Experts of a small language model.
Experts: 96 experts in each of 7 layers, 2 picks a token.
Training: a variant of Muon for the experts, 721M tokens, 2752 steps.
Below are experts of layer 4 (counted from 0) of a mixture-of-experts language model. Rows are named router (the router's row for the expert), up (a neuron's input weights, with its number) and show model dimensions 320-383. Each number is 128 + 24 x the weight over its row's rms, rounded and kept within 0 to 255. Numbers have three digits each.
Before each expert's rows: a language model's description of what the expert responds to. This comes from a sample of Wikipedia text that the model never trained on.

# expert 47
Description: Sentence-initial determiners. Determiners starting a sentence or noun phrase, such as The, the, This, These, Its, often after a period.
router:144114157134172096101143152049127103132125162104137138134134148117129147121111100110143163130113102106096116113148095155155127163148137095109138125127097127149140157126154180140079134138142150
up0:163084122130090115149145155164144123129138106113159129116072173130117136119163106130189119124145104111100144154128120107123146100118135098124124144169162136132086126111128117097137103125158107
up1:092122147155122158112127140086119142135147121106099154164123132123125132155121137129088145094171125144132136173094104129150133118174120087132157086097119171148171093099130157100163127129129107
up2:165115153099106113102136091146130128122107147125100102121145128144148115162168100162115160142141138125075127127093118108110111185136078157075135114117114066139158117135171118129120125123142127
up3:096126126147125137135118148113126139164115109142143139158128131114108143164130107120144075126111131137074072131126085141165069136109126096121106096105102102140094097126162126125156100116143091
up4:170105144127105139121128156122111156103078156115145151131132090117182124120094096149148110159148073144144071120107135120110146135179143134096162117112128130125124070157134130172103177139105121
up5:111104100159126128161116165152124175128147159103122149121127127112108115128153133064142073128114123079178134138130101117147105165125127131116134169118100117146082111150122085128132128095126122
up6:107116077123137127132190127110081103122098103125130097123111117134138151154114139129092129137124133130096129156130129119131156116158139119119126162134126131137119152124098111132142103164157129
up7:124120133133125128145088185096154159151154133122114164079169121095152136105110088115132096165115130112113135159148143120146111169106109123124138133121141146133098127142091117184071124120115128
up8:127153111135105116145144149106129138139151157168138116170163123106132118140114115115075135130109095110126153120098173144093133115074133122112135113100091142131097134132141146146093124120110131
up9:117101117109143129121157091141130101139103115130108155123166156123124106116130136129122123139130120105079121106106174174112111095157136137131147168128115110103138117116154122117092149130102122
up10:188176129113127098116140133127119152120100120169158132141147118119116110131144116143105056149130129112149113132124130110135140148126121120100151165140124151167137116129100080112147124120129126
up11:146094132110141151117118126127107099147137130124179141162109126146120112119148128144128147135082131170130118079119137133114100130141137145158138082138091154148120137107135117127119106139156086
up12:140108103136145171123143121123128167115159129088155155116103140185129118099150153102136167115137168137135087129120114111109112126135097099144107166087130118137105118056100112083110151151078134
up13:126095116126144102120095131127095122147145115122106098150138116159146140136138031097121174128089123143155106141104105139119132137149129123096125167120128106155085154124133154114170134136139147
up14:143127099077184115111146149148124130147116146091143144148137145097119095124133138145087094132117132127175155127133067140145109130176141114088111137131145120144148184125123136081140181105144095
up15:134108104140139130136087103108079165126103100126131101127145134118145120126106141159148147125152174123148140164159182093116142128155115119146094150100128126101165150108118127121070112142111111
up16:085132078151111135094147156106157127144125139117164162115088117135112138123123110116161132125145134162128131141178118134147131173073137146108152129109104124159110148124129143127169084150127102
up17:106099137129110126158134122104108139114117112159128134112130097128179130142158118084162105086106098081057124109109143132110123117127148106132140127154102113164168110119142140125154112170145085
up18:119125133103137113067129143157117126099161165097114152122162114159130087122109101130141159090118107107097111105104173128121081136092139131108124124139116053142140114135121157156138131091114141
up19:155109110125132135128102098101130130166192127130118110104113120103168133146112102106145165145119120065097165150157195126137155109119135103108117125161149118110113078090145177151114190144156149
up20:150101122075143146100093109124120138129129125140128122143148109102123110103129137125125154113118092110101118122143104150103139134123112102123126124121127133118124117106179124100145117132122130
up21:121101088132094143160123109174137084091097164136142075128102096172169176163120145098152146115139179124156111093101132127137170143168120127122171141121105120129125144182112096128126131116141080
up22:142138129151131118102144141129156118198156130115162112157121161144123135130138138121116143150139150096112075123117130149128134101136127095139149136153134106138198131100102114133085115127080133
up23:149150160117100085134131150092159062110111144133131139121126089095111096151099143121127092129115103116078115141166136117154163132083125132111122142130071153123149137140145146126123155141126127
up24:117082122151115137097132102134140128151094134093131141101172145079121157151165079126155118082090137170071124126106157128144094143107141137158120124089114111146133127110147132132097135142145144
up25:163093162131158071125117107092165122146091127077107100107095113130166131127124134183149129093124149164145096098120094129110137109118197124104105115099139145090145119117126149193116135147132106
up26:115132099130153126129155169135107098133122135113110135093144189124132155156158142107114169136163119154096137147127115174133118140141142113149133117111131172134079129145181187112090087128191128
up27:112120144121105085150111135138075180121129152112138155125129125148075114103130119117160092121148111154137109125136119136112137109118110101107120122138107133107151097163100163154169128140131093
up28:132132133163168102105131135070095166127113114137113154141098107119129128126127123139121111158143149129135144156189098130139088096119091098100138102116094154112097108110121117152101152152122152
up29:098134186114126153131124144139121105149120123134117155118112177106119131081166109100132124164148143116084123122136137137144115141168139091153172136102121116083123140130178132157146187109159136
up30:148102103110142139091189133130160134177105124125116138186139060112146094153144102123140165110109116136142082128120147138158138157135095158112166119142124145118130134157147132135104163140153173
up31:160135131126114094116130120145136172135133119163133114197109071118126130085174120175142129149112107139114145120159115095114144086144135136171117107107085136137138101147075175146115127169063122
up32:146105087149132133105133137086141093080128179095143139117122123129152129118096113100102152150117178084105100114150099139145129146132120181137141173135147136146136129152130128127118142126162121
up33:129094116125163133088170135109124127154173152113137125146131168175154171117147109097121105099134129127115133099114158142106128114131127146183115121119135153164155143140167087185095109095160169
up34:128141126126179105157156152104131161150144137110093161176070075113148120120156137140153143110117162152119158116124123158129110135146134143116126140120155178128157129106121106166130139126139108
up35:119109160130127138150100135114117096149108153070105130121128110114098112122162121158087090150091127142143129151119103106103138132110115155121165111113119147117127104127100132112121109127134127
up36:153135109068129147111103093127120139118153137100093084158126149141138145141111110080134121136127141111134118186095115124130132163141140105115161154139126126119094137086117158110113115162087150
up37:147136095143118105134115149139144139147085137119178133106136108090088137142119121134126112129079141093111144168098122134135136136106106134135155142131161129105117122153171120129132134150177141
up38:106139163101106135148117111123134121120131126106118097139094118138101121062107166122125133144134117129110123134105108125171100103108187143106144146092106125156140136111144114158104084200096136
up39:148120166122135132138166155136122135103130146144086112185129155140129141172135111086084111114137117118114159153128137140110139138164145100100138130128131100091174126134169144115143158092142132
up40:110135117094113109148149129108099123154100151152139156105142127091134169116157157148112113099113107125120118161147109135123095125094124066111127131088152153129113114135129179138133126167083110
up41:119105091108120157163125146114118095162094111101115108162148153195147157130122094102138104102113141136148102149069102094115143119118156101116145145118115122143142161125143139141134138126071121
up42:133169116104165180121165163111115124158146166111154134134130134118154119130135134158165126097126150085109112080142107134138136144122141176109154147180097102098171135130092143089132136176112116
up43:111122119162117092065154120108178144153127145153147154147140118125140142088114069136133148103100123135121090125126120126155149141155131081185114094114133130144158132110103154173149145120092113
up44:129139154113118107149134191168134141137155141098158128098089166107175121120132189091092114142114123122113148166119133092156122152112138149116109131143173124106134142120105116128138131179145119
up45:145173131087158123132165148130125153147091117127113128133134138136140117156129123134111155122124140119115162102116155114110096143139114155145149130117134153116117106087084131117136113121151148
up46:119138117153128124132143154149116149114118137119144147132107112131126079165113073100136151117105155135146152145107170112129117116080156090157144158123109122144114124117113120178162111130113132
up47:108125113142114109129176132147095080089125146144125145112129108118110099086105102113167113092164133124096119139127133157171092128140142088148165154131111119150126137158113141097157120070146145
up48:112102116144084139090110119122145133154151102133118125137163153144175158108120095116114122099107101153116135169110119129145135116139097143173177127127177100163112136124141127123102112123132162
up49:115162151080130115127112144114129111116143144150125108146133125155157096126085147148146138140115128104122133145140108136122118129152078130046127133138140144161139172141142133157101126111120190
up50:121125089110134116101173146117122148161113104143111129143154136111110113150159144150129156119151126164088098130144136125151133106137155160079112146135123127120168161139134112132084082130160089
up51:176092122154127109121108148125114145113149134138116115140119118108127091168121136137139155127084110137097105140170104117119118128137120117135110156118142139143102151100174108149115131143129128
up52:130175127131151141145121154154141127169144134149159114133141113126095119166118176120146133139126113099163138139063096126123172145153127127109176088054148100120141104131142163125119133111137098
up53:132130149143132146122113129164109150139120116160103162142126076142120137106132155099104107136148140122104158167143089162091147087135137130116152158192107125106114139151111088115092100115123083
up54:148115128103116089130103083128166145146098183100144144118150133129145116147114128084090137154101133153139090131150097130178138137136114117116140103112113148134145113170121138123125102145120168
up55:129123151158064167113118121138099151135130124175171109155152126129093122150141088100133153100127085119133147108142106150154113146133126114106149113151129151074146121155110122118149085116167136
up56:141078131171138100157166092181113113145175137116093162146133132128100118130126150128113149129092104142124123103183153093129170124121126141149105135142097138112095107153145180153076203130139129
up57:112162155144143131131128107091117141139139136124109084154142149097108123149119097127104102141138097118115089158106171115135139156118112171131172195130142124134155176161135104191121152116121121
up58:127115139120111113128113137145153139158103130150148112105109086108141105119152122152174153085106110164153144090123087131154142125102156147136157140099140175144143167158173124088101148092165165
up59:096120101111136126133107126128136127134144116112157149151105141145139151131107074103061160114135149112133134091105105145117093111104145140149170143099113127119135132095171161146095156123135135
up60:111119161125095138159120147109130081124142126164193097122108095130123139107134112130138126121124103134126143133189146097113138117127173124110139140146107103119136117139112118141165116106131106
up61:112097142140154103164135138152116111096131119110132116160135094165142145114111120123130128119125197157114173118093105175174181103113139096122156122149133136099114149150162162151155186106121108
up62:136143148151086140143144141140109125160127160122131119122157078151145105130135152125118140113107110122148093137116138115137092123176117144122160099156060090105148136140124148121178145117127087
up63:132193117100115105100159124114138126148101125125149124138129142090164136162117099110152112095123120124092123153178103159139109067153153123129148155126134116135085152108147144137127075129145150
up64:124134098140141139096161138127156128087126139099125141153126158101155133148165114081126157114133110150139139157137128131134160171167132100144092155119129109165148084109114138154134150176132105
up65:073149132137107127087105087132107090117135163133107128152140102137115121185173131121154123134142116107155170146156112132079121157144088118109076136160108126151145120144150112121104132132157138
up66:153134120149091120139156145136132114095129166128149091118147147104119128166119112116131135094044121142112121115117098126126175118115120130152144058176153128133114105161083120082120162148146109
up67:130167148125089116119119118123109126145151162154113118093134163162100184141116141130150167075125106111109143123099090153114165115152154135112154133124177116116148133160176136126112159130138188
up68:167125129111100115094142128136152130111136164083119138149106133110126113161133122141107129176123119102110152154099144159141122117163118163097135156096123119098135120115167117097128103153165128
up69:134092140106135153146183125085140096113147120098145157171089115152136088158104146076105123129150091101171092102106121108156127123165142109145145143152100148119132108143105131143133120120126127
up70:137124151136140119121144142129124073107138145121133094093154167165140087122103113108121112145130130134113174120110077166137147135182126134060167137151135184084157090147186145104106145084092148
up71:120139155114114144122103119154097149119096121160112152115151135096172115103110112117142119117135127154138115123145127121133119128126120097134135067098083146134137139115161158123093091111137132
up72:206153144114111117121138112156120116158160151179157149138126110145108143163091125136106125147119113153072111120110095087125128146175117144093106156130098104122119105123131106120141138174129133
up73:140079134134099168121150137111106125149137112134133123126133173121132089129139090156129098092160127140149094075114105124144120126168149159100134175126153087153132134125112155057135116118135144
up74:129100176145146190139131135153081136127112148115130165164135131120163149138134097121161147138107100110157126148091109096134131158119169107093121106109154114132121100137111112146133103108164110
up75:174098108123127149179126100143104178119155153114151123158143121110141126096151107114160099084091096115083115106145125131124103113150118111165122152161080101069139141130094129073127175143104052
up76:110087135116162132116089135099123152197104113110156120150145095139094167068124150129090136165153095114132132113135128102152097119142089155111069157095128145144101127128165161132120075139145078
up77:139125113121105147110111112112143070139101136121133146122141107155113127137067130160154156126131120128123157130148129119160142152085161138091178157131159096130104112134135170108128123121122159
up78:125162158131133144156111161109141139127089146082140091129133189114097148098129130114172121142128175117088118122137139133142125101122127138098149127117117129169171137111170122135141131125155140
up79:117090140133142107108111115090116100160113108105143087120097151088071130129114130121111107109100154122109138085118141113131143161041120112083121166137125087101142143084144146099122148146113122
up80:155166125136143128149138100137133143120110098137152142134122111151149141148103112093096141131117139152152088099145141109129157155157180115144106087107153130104124151136151110134092069130108156
up81:129148136091137129151096170086142148113142134127141115094138113109077131132119103136124112164144180163123133121149068114157129168137108142157097139144129115096153147144179167149083140145121125
up82:107093164131171115100140132093130140155123128148137147123171127135149127126142155116115106126089137180099095142088111178139138108135137122136131097134135122149144119167095067136102125096144116
up83:137110120120121124156156108142131119122102138125137150145142156118119152138133115136130129109114144162130128153096114149120115093126129107162146148149189136133121112128112156153113132136120092
up84:088124132102163126063158117091095085195137131114119088138183141140119098123134103163115118138130134106131145127099128112121108130099091118080123168141092088119144148107137130096165141113147071
up85:141133117113122136138142104111107092107176135133153113128103168149126138115138098106143138103140178136091144141130131127094160109123110128100167164153154162153110113134149108171152126132090137
up86:135114116140151074150146136126164065151112147124127152139105105099108147136123103126145111143135132193078074072135096101115126127131117113115088064122119101142119101144143126149134159172109163
up87:130116184127098116129174117103128111115186164118112091124113122098134158117132107129138080141142131145134089160122086154076084181151131094152142107116094130133131105135148162146136107153167154
up88:146128090161116147108142139119126123064135137130119123129132122174174142129152064134147128147111119080152129153164096166107136140178148127094138125108121142166090124092131121165126112142132130
up89:138078119154110135138161107129162116078122127125149186099102134156128111114100108165143119209149131151120114088132074151125092125120138113116126134154087120135151150124113131098123133137126148
up90:125156161089149120134151149148140121163167126100165160092131118118095123101109192137140142134163118118105162160193073114186154129120125106115161135120119114095134168134151148113118116127152098
up91:149109113138089062125134133145129080086135146077107120107152136145149141176143103163109110080079133150109110106129118138144138150118128132130143094149127139127133094129117148072137063119109143
up92:106073126157147106108161187096133126170117167115145134146146129167115088144148108123162125102141121152111096119110137105120119141133166172158093121156132116116173139137109083187126134151124125
up93:104139103131139140121121170110122137147135119147126106158125119116153134083124080128165145102143152145108139148119123141139156168162155118127118124113144117132187082148143110144094138161132098
up94:123101138151141093142160150139108136122107112101124134127115136158145161123134089135112123095101100122111167132096155136136160090084176147097093092111133150108155129138110106172137114173089129
up95:165130144109143145136114131129136103126145099110104146150122169082129147122112108091109163140166106121103117105129117103154105124125147123121167170047153120105161133150167164144133136094124136
up96:124135117185100130150138103146103126167087159092113152161113165133139169142116116123137109136136106103111161112099114126076098164109152122138135130155131129112130117133139121141123121139129139
up97:149116139140142161094147114145048088109152093126106154159145112157118069138116156114131139111140117123089138155083102148112132115132124086121115102108139204082120119100136100155100130097136092
up98:106131123154108142151136089131125113114133125161174128074107150135101138138110134137138116076158105138111133147117095128119167102145133141147114138144108157106124135160163105157109151155083120